Weights of a small mixture-of-experts language model, trained from scratch on English Wikipedia: 45.9M parameters.
Below are experts of layer 3 (counted from 0) of a mixture-of-experts language model. Rows are named router (the router's row for the expert) and show model dimensions 0-191. Each number is 128 + 32 x the weight over its row's rms, rounded and kept within 0 to 255. Numbers have three digits each.
Before each expert's rows: "raises" lists some tokens whose logits its average output raises strongly, later layers aside. This comes from a sample of Wikipedia text that the model never trained on.

# expert 6
raises: " the", " in", " a", " that", " ", ","
router:103199103137206165109157148139106112110165118074128106088128115107139118125102108104152081149131106130137131095085131149130126097097137147124081084117093087066112149064126150092153139140078121111111098193125154207130140111147138140120120165126059109156127181118126179130132153084153098130118138132116117110060135099134120229164082100173076191202131123059128110174137177150113090136135092075186177103170070104101116119124153082113121091128141125165176186149167111216122152101157111111170113136113137133129119126145173068194177148189110097107176110127113144086090081152166090092

# expert 9
raises: ",", " and", "i", "\n", "f", " ("
router:157109129100175137112123134145128176094137119123156086047169098190107132116106085119119125108111153151153100139101071145186170124114151105133117089149135169103132133072143102143091128117119128102184158100167094139137104106201140121129130123124159150136108143113142098089110124095148142138146130102187068108132135110088087132147117133108122136081171123000127101124129124097100114171129179168155123099132090141151105117070057135162092126149128126105120210127134104099113132178169126102129139154197141162140183158095132124155122149105098108086192155133115166190151095118144155158

# expert 8
raises: "in", " ", "ar", "ro", "ov", "ut"
router:109109067085127129198124119133117129049138139145160105151129148134125132121133236105162174115134093157110122094170183122087140118120137122088143132095059118094137166118078130109210145139091092140104075140057130107105158096195129120155136092144146118118159110167137145159158121129103123122132103115137141128149131065143138139170096086117130216112140166167109150141199163124122134103102101071155136118176122130179129163154102178134157106118105154172073153157129124143125135132173161146121132161107150066132121138137175130053143109138134100158108103153129134141139116158162150077

# expert 2
raises: ",", " and", "p"
router:131168109149122162097135143084157066146154091072144106128089188158134110148122130080042150073133134131092102147158166132144156091200134182162148118154133126158123141134120097178149104140129098044109142156143069148070152123102110120109107176079155090117172111141153138162186159104135087148123092145098110129119081127129131155107117198114087084132165102076070167069108151118089158044081126119116136137133171113087170100135132141112137095133084109103141120141137111098131157119178088040183148157146161142149127172155140161090139205130086134154189134121096139156084078139115153106

# expert 0
raises: " to", " in", ",", " and", " from", " on"
router:142135125142065173087165155072133107127115101129103107148063162142102091144117076122050207123106164131095119087111131130102114104127128200122094147142146126091062092108082109113148098161064125081113121206065113077121140136092129127171097117102128178131132138130154143153146172123121143147117168109122186161135147165101119179163146198071085108088161121103132118124133093163060145128122079072130130103094094083052142145162141163123178127138094109133172148136124161104169133084137184144166174090139195134105102130158101122131136142160091106120119123131139153156120118101126193138

# expert 4
raises: " the", " this", " a", " its", " his", " "
router:146138121126107164153143111150108102133131118119127200147109127114166095133231057119154135114125088107120135199117122113094159141164134125149115185121134184163157144163123116170086139127139165124169104183175098131137108145108124108120144120145167115139141076095083085131151139208119129133102201163075121149120132101123125053130099138098142108136111132170095149104079078094097169113102197167077085140070126091153147134113068141117092129085124170123077064085129096114117066142108116124092151134108152167126098152155079176100148131067150129130060151128118143116100192139125119112

# expert 14
raises: ",", " and", ".", " (", "-", " in"
router:146155154150085092117145099127130123121138200099141136094147126109111157102106204110081137195120137117113142197080161149157139166068170100087183146099103185146180165144114052141144101085107132096147188142129169073133170102136150109091123121092211096139137152096121051126105076154114188122138142112140198131106137133160126189117174153141092092061119092109141127186139144171127103128115176159145139125074128085149089106161135129134122233159163152135165139121141088122130102099060070159092139133132102146109154162128055130147108133087151108122070145129107142111092084117129147169

# expert 15
raises: ",", " and", ".", " of", " (", "/"
router:119142180134131137088098115128169121105184103122113113153132124120091197156158103185164162116119110081153131113091152115163127172182071121160123100132189125166172035130144133121122092143190125142139127214158162162111081184144132141184128132150101133158081150102151100068044128111139158160122162093129127136123169192109118062142108080149173120176134085129151120093139118107157087203153111097067110078139130170098129152093140084123172154178094062130128160186106158116119170130134168087063062079169069148135111093121105141131105102132149144124077107125149187095144123127113079108

# expert 1
raises: " the", " be", " a"
router:114151124100184093167102114135098191127107151122149159136190116079149126078129148144196099144104097105116157135155103121113122135105130069093153130118120095166154175142137139107069155122106162185160113118136140143173170139114192112109125110204123125131122126125117145125080104179119126127136140098150143157108124104150121073132101050136201151160096143200136124171124131124187139118143111137122121109112079118174108136107112082182083143076186145168107116135141110141123076171101106175124117145119066107128153113132158121134111105091145134126092110124142124083164151200174046135

# expert 10
raises: "-", " ", "—", "–", "|", " ("
router:143109149135148080126106096127170119185137156112136149071071128180082169122167179139177146135136107128174169165040145123143135146072181115090124137118138165131132099156127130139154078125139121074137152135187115086167090147144141164179137108177146104126135149110117102135101093120129152148211134141113084141094112201147128103117137209134072069096091129167156154121096084176161123132137196195141101141127140173127134152125127153138137197184100111121078127170113124139128168142094168054088161121086084111117131113129093069148110066212158152101081138110144122150068095086081156142

# expert 7
raises: ",", "0", ".", " of", "–", "9"
router:089102169120073116117072135136178154088125146122141097148108153131107132091048207167112131111097160104094114085153165146135077189141098110112138079158123104143106092133111121101117125114138076131117162130080154074129131107119114165135088157124128191113137135178142154138122127119133114143139084062167175164185086188111156088110175099188175116110168079154215097176148140159143078147096069121148147140116118148060102092139157139138160149140165097107141178146118144041140144113158114139118103112171151167133174141066119125075096127145074083163175119115117108141140142143156120159

# expert 3
raises: " of", " and", "/"
router:084069162109058157112151097159167071133148136152096098122094130161122169145141091153106140110121143157178106135086149136167137169118145163141112114136131161078133068117135149126162141121186105118119130131133153111083049084188091141153120147079080142139131125143128070107119135075150149094141154188100090083174162133061159142135137128154084118145148092106155095126165112158076080164124170155144091167152202132101128133156150186082161140181105158108128155129130153146107174102093144099089076113154142142138149154117080076129110096180170117124146159113092112167076178063120157125

# expert 5
raises: " the", " a", ","
router:130113105122172061117140128100123128190118107139112099117112121123122188163102136133118122132119157140169146091107142137139154070063135154130186115120154135108081090119109159163173081136104145111117139062106155109108173120136209127122132166112141096150114168137151097145094115049130201095169090142180093057123159101136119190113120173097093062148058164097099148102130130164132120132177099116161098110138158133106186180125193097175156153186109088137144154178119157153115169138142152135173112159142096044138122111119155127191094117167174143111116159151098150135190067092117146149